Weights of a small mixture-of-experts language model, trained from scratch on English Wikipedia.
Experts: 32 experts in each of 12 layers, 160 SwiGLU neurons an expert.
Training: a variant of Muon for the experts, 308M tokens, 4699 steps.
Below are experts of layer 4 (counted from 0) of a mixture-of-experts language model. Rows are named router (the router's row for the expert), gate (a neuron's input weights, with its number), up (a neuron's input weights, with its number) and show model dimensions 192-255. Each number is 128 + 32 x the weight over its row's rms, rounded and kept within 0 to 255. Numbers have three digits each.
After each expert's rows: a language model's description of what the expert responds to. This comes from a sample of Wikipedia text that the model never trained on.

# expert 1
router:099108154123154127130082120139131097091125158119161119133193102168133142064191122075061178185130140117153106125154115135101147111154145088110140067113176079046091214071185112095123158112138192
gate0:096149131124106178168155189065120195117109166165145105199156114069127137145119091113089124098164117160093178108111151145190149109121137079091100156081111121155135125122132153157137195140175118
up0:169111127104103119129109117107143107118164114132112059171119114099162097111152142113136077044155152194121225164114098151134129159076114097128118027159089154191128068161124092093195129074141133
gate1:106175118072110127142084128107131149100116084082125163118142124095155113177160143098157179190146105107184101123195125142118117100128162132096152072161078152099148136094139078115190150070084112
up1:143122156093125165172119106102177140139109094147152142114102086181144139141141143140085107185089094119164152104142124050112139124167096115154106133140053140102255150143118111140120089096120103
What it handles: Taxonomy and un- pieces

# expert 18
router:039083165078089099107104177146128088114135158155176103119099102155080169122120117140163132145125156069099083101146136083133157101152094130188128124160133114177134152127080139152138139140131159
gate0:074109199073128071096074152127138109089126118140173118141142142184134082093133128155135143121131155157120182108210191089144170126131089175054112169132131110120141133100147112100076094098133161
up0:098139149093148154126165103104131126141091123128169202108110117150202083136104154084173167140169111141138147151144106025107087153189127168152094133198214134156084166102125127097157085089083082
gate1:163134164135142153130141149161176148132087075108161154170127099105106137135141094172094123147141130144122100094125151069076083094075117189193161101060152137133128102153077156110104172119118138
up1:135120116109106071149129114114102109133128116128082167181122141136127149139110101104097133132141119160119185144142112077177149100108161152113126162062109169113120162097162093173140109073161158
What it handles: Sentence-ending periods

# expert 8
router:086137124050117063135099178140141164121158069087163107081166120088117129123129064168133120158169114125095170161170100134206129131141121082091144141138164123147067163182135165130157120178135096
gate0:140156166152127127079113135140167091134084112088136154125122154140130100122168129156092036140119150105161089130095165159132171078170092105106107134089091171140103094145134133078109101175150171
up0:129115148142085117142162110131165085087114145120182149120152157089141095162083151128077118122117150126141089189178163164133123100129138128115131131104134141132093158124136109062139096159128132
gate1:101108116076131072160047126091163159164128192161112076144096134148158136128112110174174112117112100113130129194108119148174125129120146140126102166186121174190114118153099127100199102128115108
up1:123120136068181175102128120097157096147107150150088139134132128138139108133119096169079137175141145112138142088211105105139111100105121138156171090140138119107142100175137069168132165078119107
What it handles: Infobox field labels

# expert 5
router:109155145105145150091113140175183104093180097093159129111157102101151162165130126102106080141148121120109045170173175084139135185126209097139133155170151097148140122117132100141098132128096100
gate0:127100162096139110123144149112150122165139115134169075125127089152133078144141184143132130098038144128156066107145074184143088168103128110058113132099141135125160149133126096133180138080141170
up0:144110172105149161174127112147141068123134142122166170204141115114144117154143148143137170131153130123096139099129101119139095115137112130127076176119126144120074117178106148117052109110112144
gate1:107118113108123160132112121175100147149160182116088090165072086110110142146139132085138158099125092153214076127153110099116171131091186138174134159092085144094115149084143096111107099133185134
up1:096140160170133173115092179129137093119096087136181134114140097128171106109108135114121083145139154128084163108144136115183187173242143120076125128095183066152168132197105173128152079074090146
What it handles: Mid-word verb stems

# expert 7
router:119145170086134054099145146124127112147159163094133118122129160166149126095128064141129134192150169191160141153110098120082099163116188140171125133131160135158127141109155099122129156110132161
gate0:157061096126114192113198145121158155128114142136160151177118097123131079088147185115137173079129162113116086106076146079191122163113125116148139150115195163112090147097123138160168116088106125
up0:114088092107054121116103136170112174092160115073094096173101072077165134147137094078135107122130109127102156120154061100182112111151125179108165078135158151154136072122146220108092109161096161
gate1:115101083153126125129098154071040113138167121123110142114100094133178092161102120156130151165135084135109143108168115129121099109141135097133122103081170092143158101138106144138136141102085109
up1:146156102171127136077189110116114113128149221111105135090138115105173169080123162113150118163142129176097101058155084160104183165177154111130074153171143114127204086087133141147194118146160136
What it handles: Occupation word pieces

# expert 28
router:121115116147133138144086180173164137145113171118185131088108126141159151126159167160079154167163167152155082104190144108163118140154157055118165125097107132168116139147161113078195153189138156
gate0:131123110096112138170116103098187153073085090118123097090117179144127146090114159119132107182053118161113112082152202137142162112187090101143113126119102091153076154156110114114182158186107205
up0:134186104090154126144156141123177105172131101152148093143104091114173169137147143112129113129086108136141133184140155106118115121133203134141152099135105092169121097154141161135110072164126158
gate1:089093112100106147164117177166124174103116195130108196150164153120158215128131146181129129120155151152134200097133118139172153173163194097141161136134111156130143133084091115134183143085181175
up1:110137088177136142144118139130117090198054128115087118133147121157130148100079154140160136100127136121130201126076160161103128110147124127184125173143163129113098157151081134135098125131202089
What it handles: Table cell pipes

# expert 10
router:159129101144066109112065173153167116043174151113186106114232146148147095164152103121152104150117110108150164155098147158127072120138175108106148137135123135073150111093095145095144169140138143
gate0:136107211182114109101163100134107070120150139088197081104144153125124109136155100122161185106111150045146149152103087157144144132189133139132129108125169111121119083176122105124159124146058121
up0:170126093120103117026076100095112133137120121179098089132155122101146100147130184123092124141130116100190135107172171185145145110140118118138098151120071142186077106122152074144106135199130146
gate1:123100120103124104089107076107198095084044107138106169117122082089132110125156086172116123158045123144129123169149138139185130148130193150156148143192109082132107125157094082129162089096097059
up1:110154157108127135144061127114129176166101091118115126086130171157132149171135104113120140124135092086104157092148107133086130140161145154118136111149185086132124141115131200103145164163141095
What it handles: Infobox field colons

# expert 13
router:087130151108109115088100166149164142153139153093140162147088138144126183095157096129152154187167153079155099177102141108133115191171127100135170128123144157152127122085180159098221229149100146
gate0:127168106131112176082103130081131115096120172097103135114075076181178180075101201129090070152177144161124160115180189142162136164102161158151087089196149114090164143109109136132140111139130142
up0:147146133111156139113096114175129136053156142114177119226158130073118122090106129107139131146082093151163165050101140133049110117083130098111155114181080127099153183140121139170101127133094144
gate1:144123146098081082093123135128082079143156114150128172136148152134173124138181160123079123098156083122163122109146156101140163134089122139144142116079128116090126121175143066140187104119077127
up1:105184121150136147110157123129166102142126066172178117129082104139132163122131149147078094129107116159110150109073102137114067138102123146166129122148189159120175107143160167108053083123083131
What it handles: L-initial letters

# expert 29
router:146119166062130141118133150144129144067135096110148102103174120122135182197177126136099094101119084128149141151155133075149117108163134115122174142135079098139113123088123105143199155114161127
gate0:132065087100072106153086095145124128185149130134131162130153132137147068154099131138149100122153120120144133123139115106102083161162117148149125153132182145098148161134108116184137152165069166
up0:121108136124042098150132193127097135127106135145113142144098099118138070091169069181176121111141150108136102142114137077081094081143121113111124161101099091037099132132114112124061109109120087
gate1:163131125063074131135086153149129101171113168135093143119191127142168103137118095100077122075125159105073154098187156147179137154088142172136121131103096163112121144132158099115133131143161114
up1:120121158141144113137084106163092132077124110106165099099132103116111114059144106132115180110123180187140134155135147156057134135102173125022144105087119163060125124096111127153188094068179130
What it handles: Verb-initial word pieces

# expert 3
router:117138113105132144087126168135167118136107151123126077110137155111092168133115129139083126124157097118110098163156143116142105130092138117154192158162165143112123144136140101099133095122143134
gate0:182132115131096160114108103173136159089122065114100064193144141168137115136157174094147124129147135150134137147085175153114113162131134155112122150144132129128106084127174175132130077133134070
up0:154165148086094113172085116115101195113093153119097204176089130128106140144121121197106151089078145124112154213147104100079145134163104110148108127080069086179111097145151078082152087175096134
gate1:117160146131181161105125134179074179149108149091154134103125181083139131063127158131108094131163132113141174100141178127142120134117082155112102134150187133090183136169162087095133154146178098
up1:144072190132098189124156193130134101165088151177143129118129136136118083134203114139092057129048152138148079105130107123117167070144050145108165161093116148158082123180186134095140101139095129
What it handles: Prepositions after verbs

# expert 25
router:123093147141132152131111196107180170073071088095155157154108065158096108042148155138128169111112177048167102106125149121176130120160150099144126181156172091113109147094117070126206176084120164
gate0:159108139143137121153149098171186130112132110097129156089055080121126100128115139095177108161121121130092127123122142123150120153133123171173135131163165124159135110104131158122100146147128135
up0:168106148109112116152140109187148083103115114143152119187110136157164163147097130210185104064127182135156118081129193143114087176108146084187170095099167118131167135194116100121121127146139175
gate1:209103159139133142124155126049136155095146094114136121145152155110126152096168176067104120172159117153159101122132099098127104124097149066137114141103163168118145125098101109087110097141080167
up1:115141120198170160174142107123097103141145111157157129096093127131139107136090097109084146070128150112125196162139088098161138144138153120190166136141120109137131107097150072088112142158124152
What it handles: Table separators, m-word pieces

# expert 2
router:108153115129102098102151165124147071117133137139180175125147101082120152120150093133084100167156107110193120163115143163074150121132184100109183075140152120148125145081076164105142172108173123
gate0:180092092195159075105150136158114114157134208139145138098094092150123108138149073113137098146143084124140177149190175159148132159078166093138125117150089095149097181156134109145163086181132171
up0:144129104156132133090148140178121107167068148114161134117114145122155127143149101114132147134124133111154081117183185140104149170067144163147080099103131139147142125141136108104113124124141153
gate1:141163114158140104153112131172198154111154145110088128150136104023129111082128132110121138145100155161141154074102119125212106111156150094134129145107120197067144156176133201113081126097126127
up1:114149080207111105134133095094160066047119076189120146116114068095113127147107148148083167037122126167103181176149143197123097079158162118133137154172105150140167151102106041181123213153130188
What it handles: Closing brackets and separators

# expert 12
router:108131147095095121079107151130192096102159111151156160088132099076140100116141162165129096217125131105213114183185093123110160120148149137089119166116128145090036128158131110074120186139112137
gate0:095150087068126127167111171120108079115141099176134108119147150129119141157090162128137133197121093127110123181127068150156147153135135142108153192168089147152124188145124119135120104102126119
up0:089100128112144118106101178144108158139134136167087101085169102107081109094121145165120142121097155116096147131113117133124179159174130071094149143121096128175156132109168105128119126154165166
gate1:088108149150122146138134152169096140120138144056119081104107124124100111152147166105123176172161126190087110051130094109062147096150082098146196113123087174144098118118133133114166147140151084
up1:078162166128102119151085134098088097104129138114159072150132164166154091064077108092166136120120105111118119160204094185152121107136162062182140207102075156148080084107133113141153151076117131
What it handles: Institution head nouns

# expert 27
router:102127172108129125094158179066150109118185172142113129102152110192147173074110097117107083124100147087117068106122083132147182148089142091126132152163102120113134161152115100126154143145168121
gate0:124079097150116094085062147125112131124199113183156099158125121158125136144083091103141156101145164109107146078119162109141107120169140142104106046090152140097125109112105062114087097157130112
up0:076098122088134162162131147105144114199123163104144160141122092126127062176157147134159110143121117078147113141068120162088127124115163149145136134116122172119150161136071063147168146118128062
gate1:111115165142111190115106148164105211127077130131189149143062144124128141112185187104025144146184112095158164140157193174107177145120152144132123143107192201121159099082044141139155064157166135
up1:064140121122077202143118156104151126129135071109107141082158160200151123125172154129137165141090136117116146145145180136104109107105133188079163166118094125081149105153128166177174125118136105
What it handles: English first names

# expert 6
router:090105150115100148152122154133086131114124153065150195117125091140123213182106114149121133146145093148128076108137106121145114143145086078123169158118133139161071132040152139086167135121164160
gate0:080125108122151122094198115161107077126130157106087084148114113117106115110114123128092104126128140131152149121123108125127151175163122110136172086067074160172123186139089143129129125127131140
up0:108128119119122135171152128120157166129145158088192077194110130096105154125147180084106086115146122158096142071166134084128120122057147095099130110103127164142152208098189149165094124088094094
gate1:163155121171104149177167091163182139084139108105119136145091142151085113179124090174139106162127188128118117145114066145097101079119159101146099132094195156108100127124125187098155163153126084
up1:090074090113143157124117109138141064123129123147117132104188189137112108065169126143114132180086169063089049154146092121122150146086122124109116059134104189095189140136097112133162150100135158
What it handles: G and d word pieces

# expert 0
router:071167168092101161130051183180179143102078178087164118123108082154118108106157114106062129155129151097168118126161162094148123115153150128094143100112080106131113155144133189056118197115190098
gate0:144175121094141157120159191168178153134131106104142165149176075105124131132063126128109073100190149137069166128108127107088100103159151184098115134123111111081114103106122148112089110053169135
up0:107074070077152128201098175145151124139148127158115132112176148147118152185103159135121151135197106146075116116111149146143101095123165162090173059151111077092174106119115135148132169124095141
gate1:080167140114134094152162061151119127132189118119129132120118188101101174124170134106193183075061130156147141131103083130105074128162141158096096134155154146132138113156118125153082072087129127
up1:106111119111119155131166146144092142095112098077166165099080093091172140124170100132140138083174112093139149118163157154154150081081133135147171149118124225088077145102109131125128142135190146
What it handles: Vowel-initial name fragments

# expert 4
router:116172064114126096134069137145156121097137128095134128100205088108134153108148127132115136164200122136137098176093178142104166152128082126114173127122173115104101183123063172183134113181135109
gate0:076105109101119141144156120097093154125117167140187119142122177168176117080129136135158064132131149113110152128115164165046119212068107115136162107130106113152117145121193121144128142187071089
up0:138112106147108062110144095119131132111108053136122116125107168107096121112111069171117131132096141110107169134182153087151112112081094132135167143127134099120094076155082129180162121141082100
gate1:107145102136104152191136122109115147053083139105111122100149172064112097106099182081134089073131135094121089144156161108104154117163163169098156100083166112096173114115112128155140182204097138
up1:094090153112196164098118071117119101076117070127072152102117148098135108114141145116090113068122121111147138149182157126155139139130140126117169133147143058103127147107158144142148206071177092
What it handles: Name middle fragments

# expert 30
router:068134159087167115116117121134199097126131142108135084124182107178190132097111198076130141172109086084141131119181139197147133106177139094160102149162144116063156139148152149102207158141122155
gate0:153140069165171123130164118102151107125157154074132139100119135121163127145155101049160077149144082136100082130115124092170099097136113103114169128116118205089095163122163124128197119190131089
up0:130169156080132121123126119107115134098093156160122102110133132166099186145127075071135105146064094109181134150155077101127109091123113132108124143177196110115116102143159096146164154080176111
gate1:124108130136091182120086141088116089106064140137072094164143073149135149102088142174142146105162150079141096158135102155162118115111127184114096147079092134089107145088141110119208114158085189
up1:109093119155118119109143205149085107097104104145101151138137109087111128149136143115168103150184078095135148093085054107152120139113140118093145082115086080116095068168152102097104099145114101
What it handles: Pieces after initial f

# expert 14
router:077130123114119059082099167159149158110132097102169139137166119119085136063114104158109057194112090088147039145089049117111113202117128138089174157161109154133056189144106136101145129141137113
gate0:123123098117147091123132092137117179095129078087119154090069105137169136102156107157105123116154179100114148048087135162092151108130176151095147109171105102188093161142144130152126123136163129
up0:119132161120117124193109133082128108133143076152132126154162138128143101140137106097181106087184131163126098146077137148118147178095160122119059129128114121134126175142150140119144080113173122
gate1:137164156103104026100088151140094130173129153083154107107088113121118121178123074164118126124093138133089114135097063127074108146137081089116105124108139156190162144152112094190100096174162138
up1:146141105135187169170090112095072125111099143083170062179146109168075171148156103149135092131087125185186110135142142152102089139192137098131112107133109054087113158126167138162178138150095144
What it handles: Century digits of years

# expert 17
router:085136142140124100121128136122114126154109123090160078150146101149080184084109108188127166166127147114175156147152081163127112127122178174152135189163156112092131134070114131110106139096146156
gate0:115121088097084150076121158159022164133167080117059081143080071157069136150153137064167122144055080148101091111149078171129115128197123145111100101124115120093102131092159091190141139105142180
up0:126169074122151141082085121145147123153143184087145150083126144158173135102211119111129156133123132156175116118125108104116175138124157127103156137132128087106161147166174154038088153126119116
gate1:144196088133065125109104141107099054188136120071110102157204183159124128191108156181148118121159168090131163185038149064143125169076120139142126159147113117102181126114183143097072163109157150
up1:168124131155109089101118166063023102136154082148155150100142110133195142181118089135136082156165172127113113131126148121143098148130117093144185118084103092133217166115127190088111100078134135
What it handles: Capital letters in abbreviations

# expert 15
router:141119094130078102171153182175116117099141139116116113174156091120144165156140109138101093158136160095163109118183092132176122157111074073165208123150167128094124195120143129158161166110107177
gate0:137144098112153119087154087096081132114100132085204093135132093125086146135077168138072141061133151209081110208107132103160098149158103131156136126185116105075151157146126137102144099106154148
up0:188147194064189108063140075136095113130149205023117053116129070161164062116173054142162139104135148111149140131147129090156105119093171136087201132184147158105128093166110126118129113082111092
gate1:182120173079112205131070095132111093117081145108126160128164141059067143106197100113103142130104109134083124121081207073117138118112104172155088099124158138160106095188104094088082122177145111
up1:109141094146189162136123178142076159125199144124105122157117164137197086120210131193132159103148063112127141109194147099118095171125126140105096148118173140122091154102126165138088122178139148
What it handles: Plural and noun suffixes

# expert 16
router:120122157113141060135094113085118091093123163116138148079123113141077119107178145139126137209142139069121132161124141088160197105125111080082171180160135122102097145054141163105124131151114144
gate0:116115108123115123148146139152123148125111088085179134145107086100095126119094136124118086072164165135037145111135110100142119118109158159093152115124153091148125122071148129126105081154179156
up0:131071123161134144100133100170171161148154125144104100114140077108111072147172115194102117094142147093107199135110137152114107098116116155150122185162161127201108092195187129151121094084097142
gate1:133131150114121124154128188157168132145000118122150085120159140122178119146135080166135083131132150072130153205115056147133145174149098118163095230112180153148159148175179168154113143133115152
up1:077095069164134139088187159178118077124093063154131121054162158114098116210146091085186143156158138164111165174142150058092110099113114152123124122128088123147100059109137103068091139126136135
What it handles: Numbers and units

# expert 11
router:127127154120100108172098113118148088144164107151156148120166162111141163088145128115149081128163165138157087157078147148147106149123132133177172140159160104139111128150133166093149135114121170
gate0:153148181098174066165103163143171100110117105164105131093171087128097119121099066140091176154109058144155090132130144112129142058083153105148152121157133166059103082061088209128103164156175148
up0:069066143144092117137109115086069125121150104155154112079140128146154149188087122169080103137129177118116151158088063077136109184101163033124170107075106169100056099131157088135153150125133152
gate1:087061105119148127093063126146109122122140130070140116116141106127143126139164183092098146131109130152143145149155074090129106119136121159102148123140099160167100109122095121185089137166126108
up1:175167102124122092080165127144162155068112083147108078127163145068161138054121181080141118154171182142172154083065129155128140081169140125120119147190114114095092106152057128082090122160118105
What it handles: Word-final suffix pieces

# expert 20
router:129111150141124118150116148157176075147107102103152143159165081141070127111110115137107080141178154145112106096146172148138136162158116052119127154147133108152122161063122103145095174091168128
gate0:064100141156173120095160129094099069172072155155181129081145078100076094070169144107169099087131123157125167085126188149175123139143102133065171157110120129130110134152150086154152111104118114
up0:172131151153124144157181087150154087110088117106152142123201151161149135150153174149152126088112124138068181086148143058151151073159146092107146135115159137090083133085078131119137157147060099
gate1:053156146156123154124085152081118101189167163150037141137104087130152116117150093084068107223085086119129108137160160131148107147072128112187075096156119100115123151091133144098107137160138133
up1:137155226137106131109191115133152142131202110096118127169122099142109167095133088093152068189083189111057168092141095108082147139141099116097166137155169158118090155177128094069148160098102129
What it handles: Title-initial capitals and "you"

# expert 23
router:070186127096113058131124110139140176097151134118185107180114132161124111140081074161145141178138119130142096161142085106208080170079109145187167185150161104133136120079091129105123149165153094
gate0:191078085080151107180134092149105161075141157117174139091135161177108156120105168093142143110126099132103133159133072124184100137123118132112121190126215175162069088076148095102074125125142131
up0:154132127136127120168093134132183074161116173117106129136154070122160116121144123109133160102188128112113115191105165138114173135078102163069146074109092106116156139135076078117181165145124104
gate1:138109095193109097063091173161069081120120116082156143137023119099127087150170143152124151182087184104152125108149091162041131127152073113134135141186088057104085108087117160137115197088140098
up1:141130133119109092110087172152182142197134159171173127137147165183134077140125127162109181053121123155119106152120134165171158171103189163163097123140157109163122179111173105155131133068120127
What it handles: Auxiliary and linking verbs

# expert 26
router:142150105152150099121072151111154140153159148060175156130077105134159154141173072110115112133142128118154127161120158106138116175189075094065098141126135110097104143141144120154142129146124186
gate0:190150147134140144069146125095191147138135110121116174196103138167144128084093145120160077136147073142145119118088102139113158175109070097080158151112122074162155101100079090159090144183169099
up0:105129125157169130107180117137110174125093114114087122070099084126123132117139115077139116093168087142144091148108187120125150079088063075134147118087054118063126152124057145144113127165079132
gate1:116099091157123132137177140099159142109140160170150080163112132114174109081143138055097133143123105100151176110152196119156187111180161177168119098101125136104134078101141162099091143178119181
up1:078127123147096152136138169145147143156159186198131115140129065182050152119127118094121062066133168095160134150099110114131119143076107107153119121143122136114158151091180130138150164145162136
What it handles: Census and coordinate tables

# expert 24
router:120185131070112084159083108145073139085121178079158100140095134082129165114175163162159126172167132126124120153100160086143106119133177104110115178158149103124058123149135147074186125138134159
gate0:141075138161104189109118092109131200166153112169117122136068092212148115090174114191113169113153171155126108164140165090088085077168112142141128121134150099150143088154157101099129137135126119
up0:119115135150104140147111140106126177099191056123099175109114098094139185156146141171164121068150147082103088151190168113063114162192150147068178119195107143179148091110144106080107133129072137
gate1:145109174140126159119136126189092146107127169184135130100102096200191132126105120104099192155126053095125096132149108186163093096168140080147112146172083104110126129146151170136129095174157147
up1:148155133115144121084161129140182160118193169115132180099110167167129119152165127069100176117152098105101165151170076130119171155137150148122150146165139134107125118163136158113159150119129086
What it handles: J, il and ill pieces

# expert 31
router:123111177131132160125118139140151102158079121093130158116129119165055118149110121114090103156164130110119096120176206167140101145154116126154129132136154118125111128085174169135207181164117110
gate0:164167072114149112165107133125158096152152129168147206095145119114147079158133164146123123095125087148126213119135086129131118153100106129126114091104136124050140115174121151115111112151161118
up0:155138103192127141071103127078158180148137112115149143147133157089141122102075109099121086178170140091070119164062131143095090148136135117164130111093111073124114166154109113144156112097103111
gate1:145129109097150130145052106122206138154038135135086082126137161156084121107100104143113150130103117113198106190146137099160137159122131137145131105141153070057135134082145136119168086148110087
up1:120095096182148131124075114130126109109160138154162151158136135173172124143106168111150137073117087166091094121117143111124110175114121144136124061162189138177101164100110094141136130101129161
What it handles: Verb endings

# expert 21
router:051118161137115103113098158098141090116167102082116125115192136139095121123130150163111153146145092083131084120149107096138137142170138152145113122129075118111089128112150125143133109153182147
gate0:093145094111165151111103148115141124162154143150121132136089114179116114163146128138071099176125136087142092105118155109191186131166159111100097119180140056165180149114176127100101137200156169
up0:146166155162107133113117061110133097141171130132114115073178103136071167129093115122119127132106088058100115138122158158163109112151175113051148171089126113187051094116102137145132131146129182
gate1:127147115201128174145119113136128122088123143127155146121094118160143113100139055145139141083170164115111182134137142143135143118134155115117172129101132134145181077156159098086114115175134188
up1:128144150135142123134133159138153134119170150142177099099194075155179089163119141115140077141102171155108191166154171156175083155132124096054117113143120136145152119106096148098127116106155134
What it handles: Line-start list markers